Weights of a small mixture-of-experts language model, trained from scratch on English Wikipedia.
Size: 10 layers, width 96, 21.2M parameters.
Below are experts of layer 4 (counted from 0) of a mixture-of-experts language model. Rows are named router (the router's row for the expert), gate (a neuron's input weights, with its number), up (a neuron's input weights, with its number), down (a neuron's output weights, with its number) and show model dimensions 0-95. Each number is 500 + 25 x the weight over its row's rms, rounded and kept within 0 to 999. Numbers have three digits each.
Before each expert's rows: a language model's description of what the expert responds to. This comes from a sample of Wikipedia text that the model never trained on.

# expert 43
What it handles: Particles and idiom nouns
router:498503540501545479508503457498508449497459488492501501491475483501468515475488528485477553479493427484496507536521530478467516495518542495500529497517515476544505488485483479530523471553489526489473520480520466491513532548541519469541482522476482531511502504467517510481523501479487464500
gate0:489529486460526503479534492545485529481525493467489508489510571504493526511488525482489501495450467500506460500521546494539491528508464509497496490482509466465521505494487417519554507529529451506533514520509461499512489454518532535492482505520511515510514518482492507511463490511498514487
up0:463555475471540509506516525508450513500528488485513531494509565497497527490510521468513511483485459510526485526514503459520482523511507530501480488493503464483534517521458443507506519526501442492543502497501486500503485436520523521474452495523520549501498515482489495527466507489478513496
down0:484512557486514517503532507459542495495500502458474508477513511501517539478505463501471495494516496491513472496445449545499485470494471484527505487547556482506524493528491517465473510477496489465461508551523491522475513491509511462496544512482515525515479461515507486510538492552468518488
gate1:507475493507537538499519504509499533511508449500520532517488551485458501491482481452500476512516497523527498500503465557535476527492477482505502511499475512453497504474438465513488509490499482484493464484470450516507497483475579524482487466518538462504469494509472519488505483527507480523
up1:472501503504472479507473483490504491492512524501472462494490439538557490484502489553509507503488512459504515489541525515506538497495510494479519466491521501510483455537568518491500489479518519530509518530509498477537480519498436444532509525506473470464480485473506473501535505473528526485
down1:472514482496507487506484498507493522542508527525479539462526463494504517504521498513511473487436474481483562461494476513509498516476509528500455471544520538504458504510527488520492503506519488514494538510525500500430461514515478516504535512509516488464510476530459495510456504471491536551
gate2:464465491465510486520497518479479574502465518483494532518490500517423506532457513549507508554482494495487503494485487491514512518510522490535498512521509460506527516460500538524512458501474466500484478506536502515495509505491515505522526520466497536497507481512491503500497588492498464496
up2:543518510542523507510481474535526427487537462505488450468489496503559532451525456481490478476525510520530522477545505527478519546495496507493520509504493517493500488516509460487472497513521519498542527493473484519528522482521487508491479488492494493513494497455472506476502439514506526488
down2:485532515531482518475551488487459492530483464472473507529514468497519517521495518470484510530511524525472489510486513475537477515474483521521525457481474572454481523553481487457495497480507545509507491511477492479480502508548489463495502489461495477488514524535477482482494529555509496504
gate3:513476549438545469469525476489519485462463521498481480471505525530489531488484480492515476489470566476509532519489504497471522499494535506530490490504523429505522456512494507511540492517551544521502518515495500515532503524504508492526495499490500462482534478500499495504474482524458535492
up3:544532486506482495526451496498517526495556460467481491495459479489476513480474467545472516500500491500527527505545518507497522499540493503512534534532522553481484481465490481530509471506499463502495528467544491535465531503519481497476511519468471545503499479474447518483509499491487464496
down3:525509511540508480536489480503476489478485452497501481518471499506528542478543510474533513499466482509545488544524542514492507498483502484491509480518492507487505502456516542518478460570536494474463541467497488483520499500516511500524509467506498455486457503476531505436508519468521504471
gate4:472513526504487432478465480521491461525459482473478516507483472506485496471493455509509475535476489520513467507531561526481527536500511484534519514533527507503501470491518501494524505524517524521518523482490500504490505508516534495519406525473501548494485492489481510489478546515459489494
up4:524520510500528520528512469467520515481523478475469478453469507482471527471475491527456512512510523470513540460520500457475531472506476539507500531525536482524532499477466480536521478509490459535495503477537477536521534520495512492511534531516469496541514457520519529473510469501502491477
down4:529435492500509526434518497500466519533523480498517526495509519482467531497528510467519484522479478522485518494500519502471506463498539483503456508497523490481454547506499522529514522475512540493483478452467568491530487535473489495528501498496486543493504536517502505460496515465523474491
gate5:526534518524526424536499463475510517505503508480474465490473475529491525491488490498486512479489487502519509490520525485467512532555504484501515543519486444507540516508510512523504482495502483507547514461525503500481494545525512503506462533473503512541501429506478506456498480450488503513
up5:492501503477495505509469481513533519470498469481459537465469514477513484468478481545476463532473504513517517491496504487512536437520457511520534520534530546513503473444469473491504479492503469504462514473536464533563515495508521494530504517499475508518517523501536524500506505513495484460
down5:478484523504471514518505548512497508538489445461500541522520502472513520498483531472502485509518487526505511521535537538509463485500524524473516449447514483494495508487539487491480494469487498479452539501512541522478499531530455516521547463511541458470489504481531499509518513513486466494
gate6:471466528481540465459490528531471504503504524499504514500500498490481527498480545512493488491473535527463451529488512509499480460485525550567471474505497453515518497443522533513493482513509503497516505487476516470518487517484508530574497510502452466487521507488524487514497493527538496499
up6:520511479469501476482483519531476501517554516522511506501505471460446525490452536515469499490492536513480479483479519489479490449519512566560497499491479469515490522459546501513477471528516502478506515486494492487495512518526492520521510527519481492507480502518514484515484466556544445496
down6:537489499487491553484474487503556481535486494514543467534523489472467450528507516512513455508475510491484497508492506474480458514499518511502518535542510489485544476538495477441493513517487529529462493508508486489484513503516478524505496489473526479529533503512552478511553463467488466502
gate7:509514523455505533463472490478517462516524467491510523524489522474490496501455496503498457504549502487498525532513495537538518509517470522498502474488476493529541494481458436500526512559493514472519488521506494498525495491465471541519473503489525505505503450482512492511567460515503478526
up7:565501512526520515500477488480506492517560478513518521501496536492479507507447487535506496514507512488540489533506520482543513533484512544500511506490491485542516473468432436498466489540478496468515455473477482499501519502515493544494460498523500528492519477474459492524499478494483483489
down7:505469471472537491490511470526481483527503541544551507487521547467498520521501527473514533475545471527534473546486509508476482518499517488466479517488440536540510462468526487477493462487494549488518492510507485491512462492517506518498508490488485524491498508469484462548473469519508482517
gate8:520495520536584515478497513458501506537521497472518546512493503484475502490454497463494468479507470504512500495532447539551478502550500524478472528526477516513475480506486496492482472516500526498518478447470471486533513519491486511516474505501525543504459489468464498508543507503493490504
up8:451488496492505474496530492497477541502506503522482480503502474543527494474493519507503571498506486463464512505523514507492511470492502500461501493508495548459499500514537568502525500461490481515517500480493559504490490501489522465505578484507482435479511539490478514461506477523500520499
down8:487560521518527519512551483460502479489498492477473513485548532496532499466490511475490486494485514476486466496495444506497547464476457512493545472506565484505481520516466500495482524521519495511479502508488483511516550477511504475478478503476523536506448508523517533491528515504461508460
gate9:486475525478494485542506457498532471520517502488495524506517492470513497465485490511508494512536534497501494519508461493490448551478480467512520477521528473507563460485535500486511499539503503468545551500484461477476515494517492521511531467498514439482521492465512499492526481519555481529
up9:459476502496514506533485470506535468529481511495501542487517490457548468470499518490489515489536547482473475495496462491498472540482503469511493478537514480489551505506537517483501505505481490479537509483480452478490511536504528500531551461514515449480528499470487482478521492505548483547
down9:513484476499474495516464543462533508493490462514504493499556509505533509513495498542518472543499493504534503521486484480483472539472524499481542514533474538537516521518474483495528506511465506531529468453454467483510486468466491511526474507455485474516465525470531475485526538481491500475
gate10:531476521494473500537503459488552439495468476466486522453503501510443539490517485563488512545502498519513536470484510505456479519535532462468507528507501520541497477503493504542521507507506500479521504480510458524500502497507475496487500471479468490512517473508537527487469473497506464513
up10:485492479480469537504524486489522466530492526523529512498541528508475484526532520503530495504528472525470483503465504540502462506487536486461472493472461552536487530534514512482480521473479533463498473480470494467496475503497456527477512460523502460476519531515541480510475483495532477536
down10:512562479473505514523486517498508491526515422521521452462497499492526489480501502443474504497498508476499480494479503519488512481497468503504584530500510517503531527512474491504520514480573489461527515514487504526491492485464457525507530485513510511487525468507505512513522499454464506507
gate11:482485485508533477519537516504553449485518512463509506499498548485505534509533506451485494498450535500507514482486500478497493422500524498523533528523530481487490485505517510512460457513520487491508471490490457518564507484520543510467469509481502512526516482496470497529524543499495477479
up11:523482470518498515525517514554514478519526522494536476527506531497515507527526524462533459469480511520478466550477500494500473433488527532485491515533493525499465516539480496464469488523469534463470478488457467482531481527482486519480488460503521491490511531499510488526503544495512475513
down11:497465515553551532474549491466543508489522505453491508503458511456522504500505525492492478494486518501523501486504488463497514473505474524468487531502542493482508485492527509500482479486498527485449497525512513506523485501491540494465501484459502454466477494496453475542491510471544504565
gate12:520508507506501513525518492483499497512497468512489492494491516473420542480520518498493511552508474539490533506500489495497484507502473494493503491487492511503477450518454484528562527503517485499527494481476458520503516464509451517467437516513519518566491483500518519500457527464520460523
up12:514507520493489535503497511507520516527476490535524507519520505485473470506539536468514517511508492541478476516482474506530480523522487440459488454480468535486483481530484505477548518477473501473509481497472475468492501442512470526474462473537525486505472498498523486534457508475533509557
down12:515474522494505541499511508508496474545498515488537475486507503540428494515523444489530535473522472523502479455485506497521467462489520465476490516470462496543524473499544460507516482516495462512510497475459466521515496566513560502514504474500518486491509513492495502510488465494488505499
gate13:514511505549490487563512509493541530495483502479465539476487487471490478485547525492507501456560482541474497505499531487461463546510537433537495518540504507505463482509478515497519510462479487488482476511519472495503489501511501508507529459468480503513547481523496501477483522500510534502
up13:499475523488510510440515458506503522489492471523500478497507505512501502498475472529493487539447519508512514484525478467507538435518471571433525495490497498518542480491522471507486505510510498519498534465468516515529512509469484525507484547555470480498483482501519517491495466508483465489
down13:469510508511490451495508476500477480514536476558534493506478508526497500459502532467475469488468498476494577488492538528496508506524501490501516508466486503510522491497602488518519505510529509486518493507523517486503514484484472464515507509539515480511451556488523503486467489517474508493
gate14:575481488528490509493501526481509502483499497487506510497498482522536476487463489521512512491507431532501529479501498486497511536492495513515521518473501548469458512518499534533492511464504520473480479454475489490457525526494490502482546497491537508510454515532499497471488429519476557497
up14:533454480512501494508519531520486470486547488527472467497503517511475517504481483532517443487489487473511476448463502504477519539457482545504505499464485475521547525501518550513456479526526496531521440481485525519509509504473527499473499513511515475482518505507454517506504489510523550483
down14:554521526527488473451527523481475457537459476521502530482556501506511510473493498518534514505511502492516504533504527484463504480511483510473525493525462465536502491450469501491489507514508498500490475476456495505543472491502499495501455485471543534512455506478490482519549489532513538467
gate15:447476517540547495544538450533478499520476500509514419503495491483529536500512516497517548517488474508500516512481512459506492494517538516507522504502500487548470508482531493484485464497508535508530477528515499481480498535492473525536471456477465489521508519488518503503445495504503470482
up15:426477519548544499502521445496466495535483531509508468504514516473497499523542527489510568486503482517493492511459556469529496529508498515503519509477493497532500507482544509481470498489487537487494492504514483465494493527498469537504442513524466455503516484497517496498459506506486506480
down15:528509523511517471456485502515527462471488520527485501505494519520514518472464499497538471487497517440458484502492530530526477497545513464481488458505485511453522537499494497447524518531489523536472534474493527464501520519527491479505494504533513494551465515539505479475518517546473518481
gate16:481515517505504487492496479524521487474443491499491503492472517515516524451504485515493514530513460512547543447501552507475524492515467507563516504505524456513490494474464502508501494468505547511463500501475497542503513456490497472555458503505478459534486476494474512467510509466497499467
up16:531518525509530483486487496473525523513522475465465503503471460472467521475472472540468479525470516506524491478538519467501529477524532477524534529503532533506529468473523473523503472512530457533512527503533511528510536520535526510460499526500467521497482466522526512485467479509497474462
down16:537538485478502515479535437477487455504485461516526514502469511504480476446513542500498513489513512496529509529477519473470459510485511475499481483514522495527500474448516485497501534574522518468502549505503507498476519526514471468565502523495502484495495491528532473485495463511489500481
gate17:503463538521532520522492487467507511440481475510466432521496486510489498465495463527474523505533519499471504484506513456510533513500515492498498500478510495519549487446530495511485504518491481524523510553459533489482533523529538511449542495519506485484493516513480503473476477537538516482
up17:504474523533500529486532519503482535477492511523489444528517481529505467496511461509483535483520502516464485507514508467541509511481504499486481485485499476471522472474508530465483514529498474501491486559448546473460531501509553518448524472523531484482504533516494498476465511541510534477
down17:522491509518499499501540485518470552489448507492492486524491467496430499532550484498488532466493513520492452540550510491469474514479522540476499517508520486488496478494485467527513494503501490528487513550501473507522471475506514500461495435483534475500494475492522514542494496469506532460
gate18:546506536516564467522480505519512500497520485493482488481469480443474511517530495484493545483482466535493520499498513498437488509514491544511511547491522479508488483477510486525483502476465490506489493446506512516549527514562501516513449498465488541558491490509498491494501490511502499470
up18:497476527505474498503551491468526492488473484472459501476485475502520478473470480538459490502456542489523512472521488468517539482535459468514520452534526474483524486471499492542522480520547480526522536519531489532491515510476522471519529511495504455494504465481502541466499508501480526493
down18:469491511520508542464494493544497521482454519524449510550435520534489523503504506478478466519508519529497505524553513510526456493534521514505496469521503492479512504543483488481479509520534473508480464491521494483490499533512524454446521475473505490479488492520453473511533514504470516503
gate19:511521507525528489472500472463538481471444510486490490449499486535540514486546476499506504512491485509480515487517491519485540516547520492489490513524506526512554462509468485520528485458490520526468497433506533527525517513529497509555522507516498515487502502491503506507461502447505459463
up19:494462507531533538478516507485495488520481524534516485491513476529558478504517538475521481479534496513456484549497466518486485507499498491473479455507467511495483567520491519492481528486498554475490495497484521475480463509492484504529553468537514502463495503511496447528505515503521472547
down19:512507450469528477513497493529491499538482494509482517510455500502503455511533515489459449478509491484501515496542509513486510455546455482515471511540532464512511546515484527519517561537508486506488498508485508483473510513499454477477497512475467497484500460535502512521542516487459536468
gate20:472490502532569471492511508479508461510513481517507495523507452531516527461537493504490499510513439483466539472486474526458513533533549526488493504490490541512509535522491517502498502436495507487467508503520540489496491508493522522488522483513485559508484509508462479483476518494545462508
up20:522490485508504523553446526508547496520401502488500492479525454509497501489491490498496505493503511472472541483481475515483502496489475465483487513500500483505489516544507514513508506493485513472486539448464530498458506477523479449515533501492512518542466514495546505538513507539512524514
down20:543472492556511506477487501449510502482506507490506536491488492499489466457501473544466491502483529507489481462479478490493489551548493474494488480544495499459538517492506475549484503514500496529522525523491505510484493489474538450570507541510503506517453501518496493501497464544532496523
gate21:555490517538518486554504512538541523490458506497476507454474532506482513521487504509496518530499480513517536528501496454489501500469497540541513503540521494459482480488493497518489444533512496486517500458498470511525518482536519505536490502448492490507470492455535546505496470461522509495
up21:529479481521481533507494521500507536531467532541536518488524535516524482533515538472529506530533473507499501537465485485519468527468506495492467474501466539469485520520469512482457499528474529460479465475463469474472514495514495497520536466502512459475478530485534483528505480481498537516
down21:481543524514477507546481515529480542491541483511480497518520457538480502482511460530480525533481503472493466516508467467496500477447476476547540504477536506509480509506510521452490504475539547508461524516505473485480491475489455473503490502457483527482474526513506525500494504537509535524
gate22:509505560494546485486483464522528496485474468504489505489483540503493551470478497551468519587456516492477520524539500522505506513471480489482528497505497496502546479506518473497516497505513480485490557516484511525487519454521473512494484504525452504527520501490507521481501466480521460477
up22:507498485554487486530507528464516508471496482463474499471479465484504485497505492505477502460496507520536505463522542466494553476539501514528516519537530468505496489473476492524517480515520475536542475481532471531506523540498527486522467531437527515512487456480496526513472529493487532486
down22:470455518550495536506468470510459520509472480512472550514525514523442515522486516476542457497519468485534486471527490479476553485488475514471481487475535512501477539512507466482492465520498561517473495489476478490541493511508499524506511502522520493520503486488485511480519489497554470491
gate23:468540462535482489523508482512506491486505486471478547497502510546521509499488475482489532472523488566542582491484528492518495501481498544472506492539514524488476519480508529517479518485490509494471480532522465511481500519504482493540519544442501503499456505515499525495499484484447515493
up23:522472531487531498478480510483504500497485510507499470505499477433462502479460497523488455520466508464482449510524494527465516485532515497560520528511504472502519492487494462523512471543545471510548543461521514521504533500487522506473508484519490478508553501480495517489477516505523449478
down23:485514531539515479522461513476502497467469550524492508489524505484496525494521504453486465479501447527490535502522476546507501483509497501469526485551521473488539527530503482537493449499498462482497534528491535500534494479487490502477532522502506458478500485455482503509535533509501560474
gate24:497546532488536524519489488563532474479518484496494542468494490555431501483504502567521525504540497515497492516520522515495529513510461520497501511506541494489516474511512500503484474487490489482486489472520497517479529521530544520503500552496461545525473474465518509481523472504523513481
up24:489508505479480528480499484543500467535498518533535531520534507535472467520532524517548489513526487501456458524470487525501478499477503500466469495456471518503509518536508527463469529477482539470459481511486528454489479525485480529482529513534488522459489524523505462483509479517528489526
down24:493473489467493479510446497494554520456565484497501480470491501520509501513552458535539519468530489484466492496502557517500519542505482491495451489456477509491472468491526533472471508524480506520544508471529483507486478542457516493524512506500494516520516519496520511506470519489485524503
gate25:484515504483564497509489495522498520454450466453476516498464516483502511492469486467500502497473459522491504475506508475492489520496503538509526494514495471497490506476475515495499490496491490531525515454520503506521523482523530516584459513445484521517442497451458531535488498493490511477
up25:530492536523484467512482488472522522506539475478464510468478489472458529476468470533469506513491536506520517492529528484485523488516480472524530527479531522482530463474528470539521470531532471513527533511534486536507528489531523492474491527519466485531501465536518519469484465511477506478
down25:503522486476498522461528443500490463527521468532502482498475482492511469519495499464503512474495503480513497489492535503478517476506494498501555484482545482513478534505529474496534511517538530470456521545491501486471489523498480447520517548487482519523477512553526503475503477510446553479
gate26:518491489471524508483477551486503539504494509500485506531495485517489512519467491458492530513487442520511534458540483480483508525532520490466496533505485565519484491505505480514471510444494443500498493535505519502474512486471498518432531493469517470488476496528502512522467462473510533526
up26:501523492523501493533472460484507500519508463513503467459485521460503521489503510537502474492546546490495475533483523524498499470454471522521526513504514452489495499483483460468531470562530547492497516460496488509540483485532525457524460486526475534531521494501501505497508521491489464461
down26:490498471456525480534476507489524463529512481506472473473595492495482528541491499510526481496511479547499543466486470509521547454524485525492495490513486482497495521465509525487529483520466493467562515510494528505515475472501463518486526496531473506490507532520466486483473500503496503497
gate27:497489493438504510506509503475522501488519509490509547456518522502494530492404479511476488494455524510518520510527519484510501511502495520501512531508514483499472474495496478522495499505530505499553478533496464497475497499511504492556533559509493504516542495488458512476520459506479480432
up27:507487523587510483491490508493475472489486490470482442513479466525468499494564485515481539522556490493501513491493462545516518494519510468522472469514494507490535518488518515506520465475485476523490531515505536529520502489495520531470467487457488493488485499493505513494504542517536520550
down27:501515518481494540454507464440498498478438510483513507534491533469496534471516484500455468557562474470518485486480487514517471502501498524496503464498528531502551506523490456506514469472500509509484498512497477491534537514557547482493480494501501491479518507522513490481506481504461486507
gate28:526462525546507485528470501484466478505465491482496460475499484509500516517502468511462515499550472466488522470521492552492546539485535451499513479496491482498529485504524513529516474539508536538530521507506502517516491485511537496550513476497490517489537507521459512489457497438490491475
up28:485460496493523519497466522500482462519491510521509460501504518529547523530545493483496508488546465463472527489500487539496495528456538430494503471481475471489484523516533537495485506523511553524527505514481511469503477490504472457508505472483505520474538534499468492503500521453471500472
down28:503492535476508524553444528500458480494492482513512446519526493495466534533514502484524517485524476476484491508531557482512486493488520488506502546444478495485524479488536532573536455459520511523517505496499471494488509483533475536490520477507486487489524504497483509496483465467492484491
gate29:520467512500456516470525528451486566520492521540481523522508470503535480491512497506506480468480532522470472488490494480512497496470471482476494459509513512456459553522519509468511514520485490527485538528509512508487476487471458509486509486528498477477415488503486488498512523538503508525
up29:505472505501464529463499528456490573525497517504472500515498467533552488489515484495499478469476557508476476487493524486517504497491485487491486483500514505423489555518520503488493512511500509549507516544516530514494484495454478479470514516529510490476435497507456498507508512509480531520
down29:547489517490474516481502515509518517503503486481486484526538480514494482505474511470487522486524538508479395525515524465461496512509529466534524523502498486524522492557434504494500534492491527511479488477466499503507494491459502476497478517462513488514474500482528500502560520530487479487
gate30:534475525521495497479540521471480489494512524499495493471486459522482477524537533484478578529519478522517510499483484505492521547470426487482507500496499477522485486497469528512512476510452485454493527482497517514487510507479520524479513472478522534533480523518518507462460466522505547524
up30:412518494502505521511471503473496511477532513525490548497496560467484515441503521521496481510509505541510508538501499459526485443513542516476476511499490527474496466500495486498474495467492509522471481424501484490520476498485506496515488522530503512504530497512538506536481504466498484481
down30:472511470540498555506433450472516496486489500490463517495435507480477512468509501530485504525477459510491514500471485475524503481480496534443466517490493503483471510512534503522499461491523504542497498523540518491519543522519487524529510504502511515490546507559522513472482466490502494501
gate31:562566474524510468512442525497489534468517488500491513494481483472499473483479523529497524514508563523516478521504507468503510463488458494509525501484525523537510476489463490475503491489463473513485524494526515510462518503524465483497427544505529503509464488508522499495487506471518478513
up31:538542469484490505479462507525472508493543520535535515503521536468503458531499533508523515496518516535485467518460471467494474463465480536482494510458481538540482523497458519465472510518471515472473496494506517487479500523495471530502470485528503509476503522527541467526469484514526473521
down31:517499471490548494546481521544515511484536463478523538459494500466510463523455490510482497488487507484512492513495468481478554484501466500507526491493481478480477520508507499526586517523473520512495523493473523511460497518474453493515490491472515506531507489528455540527523514509461487471
gate32:509533519527555445495541519549507474471527478472485526514468492523491504491472499508494522522462560504546514530497501462470507502512503518527538525513550476492486492457477512522501490507521488484542489456521476500514493495490483455511479508461494535481500486457467523522511493484512538486
up32:487494515509512508518467449467533547472445468464471473455474490474488518477482484528482480528527499494472515440549516514475532469533495528503507515528522514533541484506510473529498490508497486551472514498517494536514529485532501503517519526510474495525506473518542516506495486523490458483
down32:490510489479504483460464542504487533526496510488507507548520494497465498510517474504514525469518476579512547491485498474525461458475487492485472530486507524489504497504500528520496515494495531520487458518496551461491488476475498510501455459497524526489514486536494431540508500501490473547
gate33:525499521509517505525492497477525484494544474497494517480497475533509497468430479514497501519514458513559551498527507541470526476510491548497510531518528509508497447506502462528479450539493491519514511501490498523507548497500486533538504512494474533521477480492517531480509466520528446509
up33:519528534482487470489523483529540500489482485482477480480465550481476511509539481519477518518478516517501472470517533463470516541478519472533524460514528461495528525472509527530527501509524470531530517498529470529527527500492522496478465501482459472527504471486475523472464493456478536482
down33:507544516461517544490516478494472514481517483495549474441506528463546511480452527516510488531496508548449526490477491513475525513521464517498504495496491524495521446506498515484496481489534531467492499526501467532476479521487500471500538509498472488479529464527470472537466517512520474509
gate34:460501503539485500513512489476485480523481509490487503506505487546477527442535543533464477515516521489506511536468530490533507475498502483501496475476503525518490496528519522510491527505490535496472481444492506492481490527481477444491535508491507468506490479484576531473507494491432552511
up34:438527505507460497492492479470486484513488514508502465515521496494476526461473525533439532518502516463522504522485531497519521487493496496480510494481513539526491512542534494507495524510486512511452475444502509503446485502497471439495540508507501499508504482510557520488511477471431516507
down34:528479467473500496498491504480539503512498496508509510525497512482512497485503491513495507512482552483511396507516494470472479505504517478499519502518485486481515507562471513467494484515504512537439457478480492498530508529487504464520434522468506516515498536505499485526544520557509512475
gate35:476449520497545500523518462518523461451457491428502462479449499541534524497475498510477487518485472509499536485521493512478552497545545483498537500524498489513517443508520547512502490479498515508505521511538498510523507484496492517529513507450506522491499507522506507473489497474500492476
up35:484468507478497528483541525518484470493471539519532491521508521530542470520524530494531486493507471513481479509476448533518515506476517477473463467488473507500471493529514547482470532474463543472478491520471509471499461515466473520527537473489540504462519539534521469503498528498503523503
down35:534467458480521489514514501505515501494468519490466526515526456499482494520533455534495518505503514511531508499523518497526502524522492522540488512490502486506509514516512467478435521522461506535518492505511486528495509456546446526474456474518516548467505491509451497530494527466516441487
gate36:485505510536486482481511503492483447492458491510510523509506481504531456485506505522465491496513522506516484515542461519478542446509493465491497488540542529504503478522561487516473505449492507528456461492508530493479505554479540463482531503503522501487524471523521486453509521468510525521
up36:506526504518434531503444501489509469527495462481516477485490500501525495513540509499471475511551494494540532456509495523508517498486472491483521508508520504505498480509484500503486479490507508471483496490492468513532499498484530444414504525453498515527472525532558490518493505466449521502
down36:531514497495487507523495491518547460468509455510516507524518489527505511475495486528443483486534532475496493496508487511469478476523499486535471479499507467483509506527479483483516497513525457538480543515521448541465478504520548483521508494542495483512477502541486458460529494516458552473
gate37:563532487536487487519474463521493439512522491490519461496491507518501505517572528520521528504534512486493505475486507474491504516502517473461517475485485544541515494500502507529532499531501518474489486472472478499472524514521490436434490486501484519518526507486534498507472538461505489482
up37:529537490464515470473507472517483470487497493525506443512512459518505503478515520548491538506498478502497523466518487451494539467521513479446506503483513512541491497500560510521552531504497506525472507457531514505469495545506484461450524491530484517489529504506537494490477515495505471473
down37:452531512516484507523452501512516507499505448506486532525502516473542517502529493489493482482532501500506502476473430484526512480469470501522508491530547494449505501525481446498466457479546534480469502487479464509497517525530505489496501548493513519482473511530499510473493513511509566506
gate38:510465495494496515544505465426484511493478522505525454492508523504500545522486469482485495493467459517509522487511522555516509524501473480573501479499509496529466497505483471488496486488500513523488491569519502497505481488508489523546514515494448475507534534481472489459516503521475464477
up38:490438480507487548532508471430493498504485524520523465496525520508490519512518467456510488483489472471498491512495513537494504490512488475562477486506491511517460523528505481473503499486479521509490474551497531472507458514466452517523524515477488493519492509471486482497536535546529453518
down38:526484495480527529514482481514492464499504545492546495474505511510523491531490540509492514475568512484525473525478519506466529485477495489507461469511473530521465512510446509454531517528490492555458510506520491474499478485522492524500499502490473497492495536504470449564543490480473497498
gate39:494522497614509507486557544486517517525527516478498518501494510505430514489534508518504471481493486478495512519544472508506507538480499507529486503524493514497482472477457482479484494521481478492510464467502501497533487562524494517501504461455475527497481496484495505479527514506488511511
up39:482510489444511478540438492548494470484477492507480468496498447467550515498446486480476557508500523514482494487464521476488531460539504508488513528470544475501552497506512480528510501475513519503498514539495497504482533444510505505513492537528503485530496518469498501495485496514532493490
down39:459461483515535506489488491520453485540530510495486493476461497498482504484518524517490551497499509529482543503515501485443463473487522471509510492500490511479476470447534476545496496510547473492483506490530495531488479495485572462506518511528527448525545504515513503485488503514483532523
gate40:468502532504528500556483462523509503473475476495503456442480519554495542520535502521508506529498488472489562510487498498443483474486513518496509493499496509504521486486473469520540481514541499476491498477495484510538530482515474499522461506527496491513459474481549536516519501510511443486
up40:524533507468456473470526496475528494488507483498467529508476506450475522470474475526477497528475523537532449489518538469510534545524533497527529525537530503484527489471535526516486498483478479535509514493522487521484511488532515518492497507472464498520556482537481501481472486472472527475
down40:553470543488468547463500492487479492525477543525527496501494507522454424460480505492505502498506511527484481487498483508470517470527530483528514469512488498492506525501533488489504545511548524510508499531501497511512510511483489453497499540516467482527481556551509485467495473539496517481
gate41:512487548477491503537461496483498506495510501468464461488488461516507489472464457534464486486482525498513511469494489475502514459551530448501532488506533523481556475456553498517524486504476490498500509501532494500488560486505518453511533513493502498472532517488499537482482511482471498463
up41:495481489457443528530498518529479501531507531507512509516518515494537449519487497525487463478510510475496479497458457492522467470524489484500511494517495510437533487497543527457513492516454519466485473529495535463481540488483522463513534487507521513468511548527487514466517517478497520505
down41:486471469440490530521515510489455491484513551500479515502469492508455525497506488527470539575494497488513510496502472499493485545493504467509466503538498497484479517469571506528473502517504513515492492479530524499460499549500517513483459501538485504478509530532521509463508467506495484532
gate42:496461469446544479524516467491503562517487503495470513505496503539516522504445518530512482549468489503550530492477494467472482510479524513507507465494518472477561525495494494524491529485507508501524487513494461504516510461523500458521521512518488455473487502484543538515495512505538530496
up42:479453494506535506501509521487497518560505538502510505513522524547518523513477514480531521493522516512542513542472520508523486541486524473473484477467478490450511506530477512487468514472487522476501470510460517459481478470500488473522501477486512446477472499466559499531507490526515544528
down42:533459489551515494523511537502494476543494470481551526491495491490462497532478500463540507480491516528520517514460508468515519476488501488488537522531475503460494503500476477486525477492493538497503465497451520504491466561503544483519506507477492456478463525492445532504496504506457520489
gate43:476477531545458477489536545493518467512506506482505508504472499457455464518520524477504521514503497442488488474485507477528514513477465469519496525485515479468478507489527477506476479514493489510490508448490463504555527533498540490490461513506527509533471481549521499485548451506521514504
up43:504530491486525481496486472503464497533484496486499505473542494483504527492479478510504495498524488550497493516531525499504472483500566504511513501504484509529493485493475520506554494497537524498494514552538546506473450480489522531530499508498503491473528498495467519518407540467468452489
down43:488511511504495529479523467510463516471523511476492491499482490505440460523488503467494515465521442500520463499479495503504513515473498514503455471482485564528524496476508521513488502462499535473517528508551507520499463455558530512463478548514501508511505486491456499521488481470531507533
gate44:592481509523495468494477509491537464466515487497501486429491473503498519513475467543490510509482510517511539494516515461474504468488470507515504528516494492526519496513525459504537460515479502497530538481524545532482530505512484496529486494459496487547490497478509531505517468498489497453
up44:542471472498460522499473504488512463526527535533535498463536519488494473529476520527530473476479473530475502534473515504501469486474503532502472529469457529526485502528496492468476493537494530464479519497481543472464479514516459529520515479507516497485520542513535467533507462496481476489
down44:526545486473485465488466518512560474478500494471494529455484508519515466495505469505464512523454503502488493530516518482477541507475454475469537522494538496461483501495503511501527516502515489530508493491524504496477461478466479489486496507489534526535541435550509545507486516509486537486
gate45:516465489502480478479527484510552475463483485480491505507493495526508467507513492474484518510470503515504513514494534460484475517484494467492508483482488478541532516464540493538484515551495434552559492529529538516473544470492518479494447518493505496509494511466520521532524480531474520498
up45:496491486486467475463522489499536462482468502503494483531496474544511482534517494475505519498465532500490482541466533501470450507473505469480496463467482499507529525486524529539462523535487475527536482544496544491465549459485488489484447507511524498504514501480537509530513480509480525524
down45:526505470536485502464465486495513487479484496512520586523464476481518469446501526524498474525522532513507536499499486441473484485496498458489496475456544496464533477516483516505492506529533499500488499520509516502531492522499514480529485507461505458492495498565518509524513476535471512495
gate46:512528528476509492493498475519514512495516426487487474498482508512508507498490489509487489494449529484484520512510526470434531474480518492491542507551528444501531486516484487548485493478498470499510554498530490541532532457485525496481501504522463498536501454482496537518479495487482501456
up46:489497467527490482502471480456533480479476521506480533446487472463459512490482487511478502512523487503539512466505492542533496511545523522514506533510494555518471517486530511479515497520530509517528474480511487490490518571542476481522469537445473496507508509509527449476530500512501483502
down46:486494505529494524529485477542508467526542522522482466510442479514483514513500496542524451534556460513549500517520515507482526453535489517454498481489489474483515481461512517494489479494499533500463490485496498465551532491511540494479480498495494445500517486500472515481477510525489480538